config.yaml
num_hidden_layers: 8
hidden_size: 256
n_experts: 256
experts_per_token: 8
d_expert: 32
d_shared_expert: 0
hidden_act: "swiglu"
moe_layers: [1, 2, 3, 4, 5, 6, 7]
router_score: "softmax"
normalize_top_k: false
routed_scale: 9.64
balance_loss: 0.00229
balance_bias: false
router_z_loss: 0.0001
router_bias: true
init_std_router: 0.00877
lr_router: 0.00237
vocab_size: 5404
norm: "layernorm"
norm_eps: 1e-05
tie_word_embeddings: false
optimizer: "muon_variant"
learning_rate: 0.00968
beta1: 0.9
batch_tokens: [131072, 262144, 393216]
max_seq_len: 1024
train_tokens: 1147000000
max_steps: 4399
dataset: "wikipedia_en"
Below are experts of layer 4 (counted from 0) of a mixture-of-experts language model. Rows are named router (the router's row for the expert), gate (a neuron's input weights, with its number), up (a neuron's input weights, with its number), down (a neuron's output weights, with its number) and show model dimensions 0-255. Each number is 128 + 32 x the weight over its row's rms, rounded and kept within 0 to 255.
After each expert's rows: "gets" lists some tokens that make up at least twice as much of what it gets as of all text. This comes from a sample of Wikipedia text that the model never trained on. Tokens count by the router's weight.

# expert 249
router [142 127  45 119 142 140 141 161 122 145 170  86 136 180 113 107 146 129 137 139 140 120  91 120 152 133 149  95 142 181 176 129 142 102 187 147 125 145 155 157 113  76 146  59  95 176  78  96 176 123 142 102 186 121  94 117 119 115 109 162 118 121  91 136 174 111 162 136 118 148 167 131 111 162 154 140 106 122 104  86  95 122 134 145 214 137 141 133 148 206 199 101 201  95 139 161  95 136  66 114  91  63 126 102  91  69 115 137 119 155 123 176 110 136  75 146  83 174 144 106 163  96 136 131 118 143 126 132 122  83 183 112 149 153 179 116  99  87  62 141  92 122 109 182  72 123  61 124 153 146 133 138 123 154 137 195  80  86 128  82 197 172 145 119 188 135  89 124 162 162 109  68 157 107 171 181  98 127  85 157 153 139 150 144 184 132 145  91 111 128 168 136 130 146  80 111 116  88 142 123 113 109 152  85 151 150 103 154  99 112 171  76 159  99 122 100 102 152 171 107  96 133 158 156  87 104 104 111 136 116 113  56  94 159 132 127 166 113 145 169  83 121 122 101 105 109 104  59 170 129 139 155 187 125  90 134]
gate0 [143 106  99  82 129  64  87 110 157  83  94 104 138 168 158  79 145 119 131 157 164  67 143 134  72 147  96 102 129 141 175 131 145 146  89  43 160 108 106 155 146 187  44 145 133 131  88 134 122  92 145 148 121 108 200 119 124 156 134 150 172 107 129 124  90 129  96 146 110  97  80 100 106 133 119 118 132 155 168 161 135 111 183 122 118 101 161  75 137 102  59 118  88 139 140 107 129  99 221 119 158 126 113 120 160 161  85 147 130  93 105 150  99 144  93  99 128  97 115 147  70 144 138 190 101  97 141 128 113 154  90  73 114 163 137 146 166 220  65 135 178 147  93 108 197 139 155 161 112 165 116 178 181 134 134 121  86 117 102  99 102 180 141 175 139 162 122 131 119 116 194 156 128 201 156 145 130 166 173  88  66 177  86 130 142 145 125 178 137 118 156 110  97 130 141  43 102 102 114  91 127 101 120 147 158 161 152 125 140 156 124 130 136 141 147 151 128  69 143 126 148 172 121  78 104  96 164 141 156  99 128 130 108  78 141 145  70 138 143  66 148 146 135 146 156  97  54 159 126 121  75 144 145 134 108 142]
up0 [ 87 176 178 140 125 143 155  82 140 131 144 112 161 110  86 216  91 155 123 108 134 215  95 135 131 126 154 186  94 131  64 154 130 108 147 168 109 130 153 132 151 111 188 172 116 127 153 136  72 100  95 145 144 130  84 109 151 147 214 149  67 156 161 148 139  97 136 135 152 200  96 168 162  74 105 137 111  99 129 150 123 200 110 134  51 159  95 158 129 129 166 131 181  81 125 141  92 128  92 140 118  97 135 142 112 121 113 124  98 131 104  62 172 155 160 147 144 136 129  91 158 126 114 111 140 155 141 131 123 175 186 192 156 100 117 103  97 124 137  91  72 102 102 145  92 115 114  80 101 120 119  65 120 132 122 146 125 144 114 214 135 100 106  99  87 119 116 143 129 150  54 100 111  99 105 118 126  81 156 154 162  98 179 121  95 128 150 121 109 150  82 116 136  87 153 178 121 168 123 173 117 148 132 180 133  85 125 115 111  98 167 175  86 122  89  78 154 159  99 129  94 138 128 120 173 194 118  88  73 144 115  41  98 156 143 126 172 137  62 154 153 138 133  99 128 166 154  67 147 156 114  94  87 129 123 103]
down0 [126  36 171 138 120 133  38 162 171 123 142 149 143 145 122 166  71 189  58 177 106 127 144  88 102 110  93 168  55 154 132 134 159 164 107 139 159  97 101 131 141 138 123 132 101 106 151  99  96 147 175 133 172 126 134 163 170 199 126  97 110 187 142 151 132 144 139 151 150 134  89 121 159  89  66 177 159  68 137 107 134 124 127 128 129 220  46 112 113  95 199 102 174  97 136 136 106 153 162 113 119  74  55 158  87 151 128 130 120 163 142  79 101  59 111 105  60 147 129 190 146 126 133 155 104 118 169 121 123 188  77 166  55 120  88 105 101 168  97 115 106 116 103 128 113 120 126 121 146  57 165 160 102 141 114 117 139 147 154 124 132 118  96 104 158 158 120 116 149 128 133 134 122 139 134 178 104 123 140 161  92 136  82 142 133 106 140 127 160 108 107 146 102 137 118  87  94 156 123  98 112  71 103 159 122 185  77 111 178 138 130 154 121 176  68 100 185 129 133 130 121 147 151 147 155 185 132 152 164 131 156 127  79 139  91 167  91 102 131 126 166 175 118 118 172 115 119 161 124  88 116 168 100 153  98 155]
gets: " (", " \"", "(", "===", "==", " '"

# expert 223
router [123 119 118 111 170 150 108 132 192 105 110 118 110 168 149 121  95 150  94 114 120 117  78 103 122 142  94 155 116 151 141 130 131 140 168 145  89 164 157 114  94 104  87  84 124 112  84 131 118 107 167 136 171 116  99 204 140  68  95 132 118 205 119 153 157 156 161 163 120 155 167  78 102 115 207 205 136  78  73  63  84 119 126 121 120 136 143 112 155  91 129  44 144 142  82 195 126 188 115 159  93 132 100 133 124  91 135 105 127 128 127 142 127 118  79 131  86 173 135 112 167  74 105  94 125 132  76 167 111 119 131 108 188 166 175 137  93 122 147 113 141  84 102 142 129 165 121 145  95 156 152 213 137 179 132 192 147 121 126 104 141 131  59 124 114 183  69  77  96 113 189 104 187  56 140 145  80 106 122 135 165 133 153 126 142 181 134 112 157 116 121 170 131 138 115  91  90 115  98  93 202 110 126 137 161 187  76 195 157 145 164  90 206 153 139 111 132 157 175 140 135 176 126 129 121 131 101  84  85 122 129 130 148 172 110 148 112  80 131 155  99 139 135  76  88 141 131 141 119 133 115 131 155 133 143 110]
gate0 [141 129 153  97 130 132 153 155 127 143 114  81 136 123 176 153 108  80  94  86 153 176 170  88 160 173 142  95 117 118 129  86  96 165 149 100  90 148 119 191  65 100 147 115 149 140 167 151  56 188  70 133 123 146  91  73  76  79 113 118  77 148 105 107 107 106  64  75 118 115 133 121 124 100 140 160  86 134 133 120 149  68 122 114 104 132 111  82 164 187 128 152 180 170  82 110 114 150 117 121 121 158 101 130 110 113 195  77  82 210 155 159 102 106  76 146 139 138 125 162 169 161 114  86 112  90  98 118  65  90 123 153 164 117 168  87 130 134 114 157  96 120 153 147 146  87 120 142  72 137 131 105 123  82  92 156 170 154 137 150 155 108  40 145 131 131 105 194  99 142 145 176 202  72  91 170 123 103 157 119 152 105 172 102  89 123 192 137 119  99 191 119 126 139 132 125 142  69  86  71 118 205 127 141 142 151 163 149 143 166 124  90 107 148 127 157 105 143 146 100  52  79 129 131 139 113 108 150 157 126 157 154 176 121  85 122  66 110 151 148 145 113 154 153 114 154 113 159 154 122 131 155 145 130 163  82]
up0 [134  97 125  91 154 118 133 105 221 131 128 168 151 124 169 147 122 221 122 104 149 101 147 153 134  67 174 142 128 107 116 128 125 151 136 155 160 134 103  97  74 117 103 148 125 193 191 158 121 137  73 116 146  64 161  95 129 171 141  89 131 105  72 156 154 132  63  83 114 124 105 151 116  79 110 100 158 139 129 154 120 152  84 140 110 111 166 117 123 142 180 121 178  97 101 128 117 120 178 191 146 108 142 140 114 114 223 174 137 111 157 138 178 138 132 142  94  89 142 116  75  60 148  46  78 143 140 144 133  92 139  92 148 128  96 127  80 124 127  40  87 135  93 170 124 128 133 149 106 161 145 162 143 161 142 111 145  59 108 149 109 115 125 122  59 121 121  99 164  81 152 147 111 147 107 181  88 142 122 185 155 156  67 147 162  87  97 134  50 138 125 140 120 202 125 158  83 119 142 178 156 170 160 126 138 123 123 118  85 113  89 110 155 159  71 165 117 165 165 132  89  77  98 109 165  94 164 138 131 139 119 136 150 100 180 150  97 130  76 154 143 127 136 147 149 117  86 138 109 196 115 128 107 121  80 128]
down0 [108 111 124 126 141 112 109 133 166 100 132 136 139 100 157 155  60 107 119 129 160 101 129 123 171 129 114 170 156  93 161 113  55 187 114  90 120 137 126 149 112 141 135 128 171 122 141 150 118 113 141 111 125  86 136  77 117 124  93  83 148 184 139 131 180 212 143 154 131 163 154 160 156  86 102 109 144 148 131  55  67 121 115 124  79  83  99  64 123 113 150 122 168 102  62  80 143 119 142 108 164  94  89 132 129 128 141 123 125 136 140 174 147 210 127 178 132 149  81 119  57 112 129 102 118 125 153 128 173  91 136  87 103 111 187 123  71 141 119  40 107 129  61 206 128 166 176 149 133 179 131 157  96 130 162 162 142 173 122 102 128 136 151 162 130  93 172  95 162 157 141  96 115 167  92 170 159 134  83 120 136 125 106  91 164 184 147  91  76 130  97 116 163 119 159 150 149 122 118 105 112 198 138 184 158 105 123 160 104 138  72 159 122 126 120  92 194 105 120 102 130  46  58 134 148  81 206 123 154 142 104 131 139 116 164 124 123 100 146 112 151 143 102 176 201 131 107 134 125 106 132 147  58 134  90 139]
gets: "ic", "al", "id", "in", " div", "el"

# expert 234
router [123 131  47 139 105 145 160 127 148 152 124 124 162 192 113 116 140 119 118 128  65 123 138 104 132 144 194 134 127 110 201 136 167  83 209 173 133 151 130 160 109 107 112  64 121 154  86 128 153 116 165  61 169 144 115 128 125 132 127 163 160 126  39 157 168 136 127 161 153 170 114 107  91 117 141 126 143 122 105  81  88 177 117 135 193 139 130  95 159 159 179 118 126 111 114 143  88 125  88 152 161 119 123  87  59 124 160 108  83 182 110 159 104 107  97 129 113 146 144  80 167 113  71 120 116 226 120  90 171  76 167  87 155 119 167 134 124  77  90 131  94 102 136 195  87 109  95 113 128 117 127 139 167 138 121 136  96  90  94 113 169 145  52 133 157 122 112 132 161 131 146  84 117 158 173 134 129  88 140 150 154 131 189 115 116 133 191  43 167 122 124 142 129 155 125  84  84 150 172 116 127  95 114 108 146 170 116  98 114 124 154 151 139 118 179  95 178 158 184 162 126 111 167 139 120 127  43 129 124 164 110  86  81 136 127 134 191 170 155 134 100 145 102 114 133 173 107  71 154 128  94 134 125 171 139  91]
gate0 [128 165 104 138 119 127 128 138 189 145 210 196 123 182 107 146 126 133 132 114 129 176 101 153  74 159  96 237 157 206  69 157 151 127 118 114 164 149 151 110  95 138  95 117 140 128 170 139 138 158 181  56  85  93 127 123 131 101 112 112 140 157 149 147 128 121  77 139 135 145 127 125 117  77 121 107 145 142 136  81 211 117  72 151 143  94 116 181  94 118  97 102 123 164  76 130 111  96 220 107 112 133 115 102 169 126 118 130 113 154 125 124 108 155  76 132 115 118  94 145 116 140 177 159 154 170  95 120 132 103 148 104 201 121 170 118 134 229 137 138 123  87 123 116 120 130 149 150 132 145  32 167 111  95 102 150 119 167 111 162 105 117 141 120 119 121 121 144 107  67 122 127 142 118 133 114 158 146 113 138  94 133 139 137  94 106 156 101 109 133 145 101  92 114  73 116  80 169 138 139  92 136  99  94  72 123 121 122 148 138 112 187 136  86 100 140 105  62 184 172  74 116 145  92 158 131 188 119  86 205  96 125 161 106  91  99 182 141 166 101 103 135 181 126 106 170 112 138  98 140 212 100 159 120 128 136]
up0 [100 158 116 153 149 161 130 160  94 117 132 157 160 104 102  98 117 128 137 129 175 101 101 228 171 147  65 135 164 183 100 163 165 132  51 134 175 142  77 141 156  99 173  67 152 112 161 126  92 151 138 149  79 106 193 157 116 152 132 153 136  96 155 142 102 114 134 145 187 131 126 125 105 122 131 126  97 155  90  84 151 147  95 101 113 176 104 100  88 146 113  87 125 109 147 121 194 108 128 133  90 103 141 165 182 143  64 125 138 153  73 124 137 158 100  83 128 123 163 110 135 123 113  98 138 153  95 130  81 117  77  90 192 135 122 175  86 131 123 183 119 110  87 114 158 164  81  68  85 137 135 125 132 149 149 122 112 145 110 138 167 114 170 122 113 175 130 141 110 138 114 196 115 214 174 106 145 198 107 112  86 123 186 137 129  97 143  90 166  81 103 140 170 169  85 117 122 115  86 152 120 110 119 114 176 181 151  84 182 156  87 106 139  97  48 124 195 105 170 167 120  98 133  88 147  96 198 127 106 165 120  93 129 125 128  96 119 112 145  45 103 147 119 141 127 190 131 156 143  97 107 120 121 165 156 151]
down0 [147  94 113 117 128 108 127 165 147 115 158  48  89 178 105 164 135 127 113 134 156 146 106 138  84 152  97 160 122 143 117 147 144 195 214 121 125 154 134 116 162 135  90 103  87  17 123 161  82 104 197 135 115 129 112 180 143 124 173 162 133  79  77 154 130 108  84 170 165 107  98 130  70 110  99  95 165 160 159  63 170  92 137 174  57 169  93 164 150 107  96 157 137 155 121 161  75 168 161 123 117 196 150  98 130 117  87 143 153 129  57 146 133 122 109 127  59 128 130 129 117 101 120 132 131 141 174 167 119 102 114 124 143 187  95 158 159 121 117  65 162 113 143 109 115 137 132  82 104  74 112 117 148 160 181 134 122  96 100 114 138 147 161 158 147 158 135 146 121  92 154  91  97  93 159 155 118 135 112  70 110 106 142 171  92 135 138 142 111 140 119  73  66  79 120 112  67 184 141  93 134 187 168 179 149  94 212 124 126 135  76 129 147 163  95 128 122 142 117 169  78 155 131 161 177 139 138 116 168 126 165 142 134 201 140 168 123 107 125 122 143 117  92 109 114 128  78 148 156 119 158 151 135 119 129 192]
gets: "\n", "==", "===", " ==", " ===", "===="

# expert 199
router [133 153  83 126 135 117 144 158 152 114 152 162 177 137 124  90 145 172  97 103 120 134 127 108 105 114 217 163 112 132 160 148 129  99 127 150 162 179  95 128 145  99 124 115 140 110  88 166 138  97 176 112 164 140 132 177 111 114 118 125 149 102  50 173 139 142 155 150 120 174 136 155 135 142 136 177 127  75 119 126  84 105 133  75 125 142 133  91 154 180 132 170 116  92  84 157 144 144  77 149 146 133 147 106 111 113 128  73 147 119 142 137  64 140 112 140  80 179 177 115 124 108 107 144 155 170  97 113  93  94 153  89 174 130 144  94  96 108 117 158  83  44 110 132 123 186 103  92  92 163 142 131 144  97 162 145  68 140 112  61 229 124  10 128 126 145  66  96 172  92 179 109 161 148 123 134  68 123 154 172 107 184 216  96  90 131 122 122 176 132 200 142 158 142 140 165 131 109 131 180 168 123  80  99 172 168 121 134 119 102 174 144 130 141 172 104 184 155 204 113 132  93 107 152  61 130 110 107  93 145 147 127 118 119 152 163 103  91 154  99 120 129 158  76  98 123 129 135 118 100 118 152 145 133 119 138]
gate0 [146 166  90 123 160  82 105 216 193 152 138 137 158 138 123 142 169  56 139 134 109 139  86 123  95 104 130 131  92 121 143 133 116 104 138 180 121 107 150 176 115  89 104 149 144 108  82  94  75 107 129 163 188 136 158 137 138 126  83  97 141 102  86  85 107 100 119  95 114 123 127 147 138 121 129 107 128 156 148 114 131 122 153 145 187 159 127  71 156 117 109 160 119 192 161 139 146 151 114 100 148 127 110  78 109  80 151  73 159  83 153 111 221 131 164 111 111 141 120  84 147 129 141 106 164 117 110  94 144 103 171 133 162 147 110 145 156 118 179 127 113  86 142 153  83  20 140 101 136 132 125 178 182 147 127 130 204 108  85 130 124  98 143 142 154 184 131 172 157 142 154 161  71  94 112  91  99 127 152 174 108 200 151 112 106 143  69 179 129 133 128 123 143  85 131 106 160 100 112 166 182  82 126 130  71 153 101 115 175 133 126 150 164 132 180 157 101 164 153  87 146 118 102 165 126 113 146 131  63 105  16 131 121 116  98 184  89 140  86 149 110  80  88 137 115  79 124 125 173 161 151 158  99 128 138  61]
up0 [125 139 140 148 139 185 154 165 114 154  70 133 116 103 117 107 168 140 116 173  92  84  78 116 129 111  84  89 128 126 108 158 123 120 126  90 144 102 191 137 145 137 149 134 169  89 109 125  92  95 191 116 161  86 162 100  86 151  99  90 116 172 109  94  97 131 123 100 157 106 160 173 135 131 141 129 180 137 132 165 209 113 136 158 190 175 119  83 164 122 156 136 124 205 113  93 136 157 152  98 148 116 158 135 115  92 171  92 121 111 142 138 137 122 177 119 127 152 122 129 159 182 148 156 128  80 134 107 144 195 117 124 132 125  93 127 139 204 141 102 118  88 124 123 137 118 149 157 119 105 125 104 163  83  80 132 111  84 120 148  93  68  85  62  43 135 158 167 201 161 158 131 100  91 108  98  85 136 148 100  99  93 103 128 148 148 150 184  94 138 167 104 149 138  94 151 118 113  25 145 169  93 159 185 148 130 135 144 109 133  92 129 189 128 106 170  88  97  89 137 140 150 121  98 158  88 131 157  49 108  78 140 160 181 102 156  81 140 111 145 137  98 146 144  37  93 181 143 102 169 119 128 114 125 144  52]
down0 [131 136 111 137  92 136 130 156  78 121 112 169  76  88 122 138 125  98 117 134 106 141 118 157  88 120  74 116  98  90 161 142 142 106 136 142 114 129 135 160  93  97  37 148 116 118  91 150 123 174 198 119 131 148 188 175 144 112 160 161 121 161  66 145  94  98 162  78  92  90 118 150 155  57 110  83 156  86 158 158 128 134 157 152 102 123 125 114 101 113 142 110  64 155 168 141 136 170 151 125 195 136 146 157 107 129  87 115 147 124 161 122 144 165 166 108  56 118 106  94 149  95 144 118 126 144 150 147 134 136 194 115 182 148  97  90 146 172 129 137 115 152  85 191 105  98 131  92 182 141 117 121 154 106 122 118 134 158 133 145 125 123 106 187 133 172 106 149 134 131 122 108 122  72 113 117 165  67 150 190 118 168 130 171 132 136 139 143 134 169 132 136 170  82 165  79 106 143  93 144 108  71 164 172 109 168 100 111 177  82 144 128 114 128 107 144 174 109 130 154 117 148 125 190 170 155 102  94 168  51  32 156 162 163 136  58  98 118  71 143 136 134 136  88 100 114  72 167 146 131 126 203  67  75 173  68]
gets: "el", "l", "h", "ar", "as", "ra"

# expert 8
router [147 109  52 149 130 100 163 156 125 118 135 124 144 172 144 112 145 122 133 127 127 119  93 116 203 125 137 105 144 145 210 144 178 116 165 121 128 117 119 130  85  73 127  92 100 136  82 103 156 135 101 110 180 163 135 137 132 132  97 118  81 133  85 147 173 139 155 128 142 157 160  94 144 148 161 142 109 125  75  71 114 115 135  98 222 146 162 128 104 190 165 100 170 101 122 188  94 153 102 113  92  82 108  95  82  64 130  93 132 126 112 146 114 128 117 148  70 186 131  90 176 104 138 104 123 131 109 126 170 101 179 116 194 160 169  68 119  80  45 138 105 120 141 182  76 114  60 116 120 142 113 157 145 134 138 175  85  91 113 109 173 160 133 142 163 145 104 109 168 142 110  67 135 136 191 183 122 129  88 152 174 121 153 133 183 125 134  52 145 134 132 139 124 161  72 103 104  98 159 122 129 103 149  87 131 151  81 146 126 136 115 115 181  97 143 109 126 144 152 156 111 142 196 191  62 103  98 100 150 138 108 124  85 158 148 105 153 119 137 172  76 104 132 120 110 112 103  72 180 121 160 149 205 131  73 127]
gate1 [169 173 126 163 129 101 143 182 145 130  89 137  76  93 103  92 170 162 141  84 108 139  92 128 118 105 126 107 136 184  96 166  88 114 125 174 145 189 169 139 162 148 184 119 120 185 118 105 127 151 151 162  78 180 125 121 111 201 156  85 128 111  92 120 122 149  91 116  87 125  98 217 179 159 127 152 105 145 131 200 122 139 116 146 165 139 115 147 141 144  61 137 119 135 159 111 150 110 133 131 111  84 128 155 107  94 122 129 138  76 109 106  59 156 130 161 137 118 117 177  72 139 131 119 111 115  79 178  99  32 134 119  95  82 120 137  55 136 135 155 155 141  92 133  99 129 116 153  88 114 108 115 112  49 140 113  56 180 105 128 196  99 126 157 121  85 108 123 139 164 156 123 153 169 136 134 131 123 132 119 146 103 142 161  59 146  91 116 127 126 131 125  92 136 105 131  97 108 107 138 116 137  93  85 162 130 117 132 120 128 146 164 142 119  92  99 129  67 138 162 100 170 128  76 114 101 121 140  50 133 197 198  87 130 190 107 132  44 128 134 110 141  41 165  83 152 180 162 106 148 111  94 174 138 120 116]
up1 [114 141 139 167 166  71 133 168 182 159 103 124  97 124 107  54 125 132 136 120 110 125 131 141 130 178 116 143 130 162 106 162  88 127 169 154 122 144  54 120  89  63 214 168 113 137 159 114  79 171 167  94 117 158 194 130 103 129 196 105 168  87 113 113 153 136 167 106 102 162 120 130 158 145 131 161 145 118  79 177 132 144 122 162 167  79 134 120  46 203 110  89  36 125 146 117 135  74 103 149 116  58 154 102  84  81 105 157 101 100  58  85  90 139 133 171 144 135 118 102  76 163 138 183  82 132  59 164 119  68 139 109 144  48  75 125 115 143 145 102 165 141 159 118 100 120 144 102 131 102 113 144 119  64  90 176 134 133 163  95 111 133 152 108 117 134 128 115 112 112 198 125 157 130 106 198 146 112 140  93 113 119 165 174 113 158  68 119 122 124 114 125 105 122 107 167 134 148 101 123 107 141 109 101 179 151 110 130  81 158 142 185 175 131 154 125 113  73 140 142 104 121 119  54 107 130 119 175 118 138 120 101  76 161 121 116 111  81 122 132 125 144 159 152 158 170 109 136  76 113 126 116 176 130 147 123]
down1 [140 169 137 141 111 181 125  89 151 140 150  75 119 144 152 133 129 126 109 141 140  68 169 159 169 156  77 136 132 121 121 209 107 123  47 146 121 139 109 104  55 143 109  84 140 160 136 107 108  83 135 102 116 190 120 105 163 127 140 155 170  98 158  98 121 117  77 118 193  92 105 142 103 147 107 125 151 196 100 149 105 147 120 128 170 113 123  79 116 201 172 134 179 167  92 165 136 113 116 118 123 170 101  89 120 127 126 146 110 166 130 127 164 119 136 136 196 140 102 107 141 103  93  96  67 149 172 153 100 113 135 169  92  98 193 136 115 138 133  79  21 104 116 130 134 148 130 100 166 158 142  71  75 155 168  78 129 176  79 155 105  93 136 144 149 116 148 103  38 125  68 135  81 111 139  73  96 142 193 131 167 166 121 120 137  93 145 112 108 141 143 121 166 169 130 157 129 139 144 130  93 106 181 118  75 153 221 122 160 150 149 131 135 101 112 110  95  92 123  91 122 123 122 104 141 139 177 131 171 134 106 136 161 122 141 122  85  54 134 172 116 159 162 108 116  50 173 123 132  96 150  98  95 169 135 167]
gets: " (", " \"", "(", " under", "===", " ["

# expert 20
router [121 115  70 110 138 159 165 137 113 146 126 134 149 156 165 123 147 128 117 130  98 122 142 118 175 169 210 125 112 110 162 131 140 100 231 130 130 152 152 174  94 126 119  87 110 172  82  99 155 130 128 113 157 165 132 135 131 129 108 111 130 132  35 177 159 104 149 141 108 160 162  88  89 157 119 158 133 136 117  59 107 151 128 104 197 154 132  66 144 129 180 118 135 111  76 156 121 144  75 158 120 121 131 105  83 102 146 120 109 171 125 156  81  91 133 116 116 156 165  92 186 116  82  82 107 185 104  81 179  60 152 103 165 135 194  98 151 102 111  90 117  79 160 156  82 170  97 117 106 142 141 147 175 174 172 140  82 131  72 116 182 183  57 128 177 126 113  90 145 129 143  67 138 147 150 150  98  91 114 128 161 148 146 137 133 158 148  72 146 142 100 159 134 137  60  98  88  85 144 125 100 123 143 105 179 195 110 134 102  79 148 111 173 123 170  84 147 149 179 151 128 129 156 146 108 141  29 126 125 144 122 127 116 149 146 119 198 133 117 118  86 112 149 119 147 151  82  82  99 113 100 129 140 190 144 107]
gate1 [115 123 108 207 181 112 184  57 117 142 149 134 105 149 101 103 100 119 168  99  98 135 140 154 126  67 160  96 120  81 157 131 107 138 126 124 169 158 138 136 144 104  99  91 167 128  98  86 124  90 102 141  63 106 151 135 145 114 141 130  93 106 156 143 119 133 113 114 111 136  90 154 154 161 126 132 196 120 138 132 182 188 137 151 104 129  97  79 113 144 211 167 158 129  90 126  97 126 118 120  51 152 102 129  70  91 135 113 134  69 174 102 153 136 129 106 137 117 128 127 144 108 178 182 149 134 106  90 106 139 113 122  81  83 160 143 137 111 151 157 153 146 138 134 116  94 134 122 132 138  70 103 144 152  84 115 162 130 153 140 135 117 134 108  58 159 156 148 102 100 165  67 104  49 129  89 149 133 161 119 117 125 166 111 180 115 161 181 133 117 147 156 135  35 136 111 104 139 191 156 134 139 109 117 113 133 131 106 184 160 125 130  85 131 106 100  72 208 129 220  81 103 105 139 113 142 200 104 160 178 175 126 101 160 172 162  66 157 169  81  97  66 127 113 123 139 133  62 196 151 101 122 169  86 153 160]
up1 [121 125 129 142 139 144  95 132 189  39  97 111 107 128 104 115  67 102  89 146 163 104 121 148 131 111 103 189 124 124 116 185  70 130 118 177 115 112 148 169 158 136 159  44 137 112 142 152 150  97 110 169 109 171 107 155 118 130 120 107  91 130 138 115 129  98 165 149 112 126  94 124  93  57 129 140 119 128  80 151 154 170 130 123 179 127  96 108 127 148 122 151 122 119 136 149 107 145 146  94 118  82 153 161 139  68 179 125 140 137 149 176 169 132 132 155 117 125  94 224 177 110  88 149 101 100 116 167  94 115 124 130  69 185 145 151 119 127  95 141  96 170 105 111 103 156 126 189  98 145 107 133  57 128 146  91 161 139 139  63 110  65 155 104 164 168 124 132 101 108 171 112 180 112 134  83 166 151 107 113 113 113 212 152  64 146 153 144 133 140 143 150 187 123 154  89 187 194 154 145 157 103 137 127  73 136 142 121 171 141 155 127 152 128  69  27 132 136  55  56 143 115 148 125 111  81 183 137  96 105 180 159 144 188 137 144 139 128 162 107 156 154 144 104  92 134 173  66 117 171 162 119 139 113 141 139]
down1 [123 126 114 111 136 177 136 144  85 139 107 119 126 164 122 106  92 130 137 105 108 144 156 138 151 122 118  95 132 107  88 171 147 113  45 125 166 154 164  97 161 164 189 106 107  87 114 129 117 146  40  97 114 157 164  99 157  92 131 119 115 122 219  98  87 133  80  52  97 145  86 129 126 101 156 154 159 141 166 153 131 110 164 190 144 166  95 175 189  35 119 170  95 151 135  53 119 148 121 112 145  89 163 139 142 181 161 117 152 122 143 118 148 125 170 138  89 106 137 142  89 160 172 138 124  77 154 103 143 123  97  88 139 137  91 128 126 131 128 181 111  97 107 164 113 142 172 142 152 154 137 126 110 168 121  85 123  98 169 116 134 153  92 123  92  59 167 147 119 113 129 104 113 126  93 128 158 169 106  75 152  84 147 155 146 177 147 139 114 110 125 147 232  95 113  98 100 172 101 157 140 101 157 174 126 124 150  63 176 133 114 153 125 165 140 122 145  50 161 183 116 163  99 132 117 133 130 165 183 145 123 110 219 105 113 201 139 112 100 129  80 111  70 129 161 127 120 106 144  56 127 148  89 176 149 109]
gets: "\n", "==", " ==", "===", " ===", "===="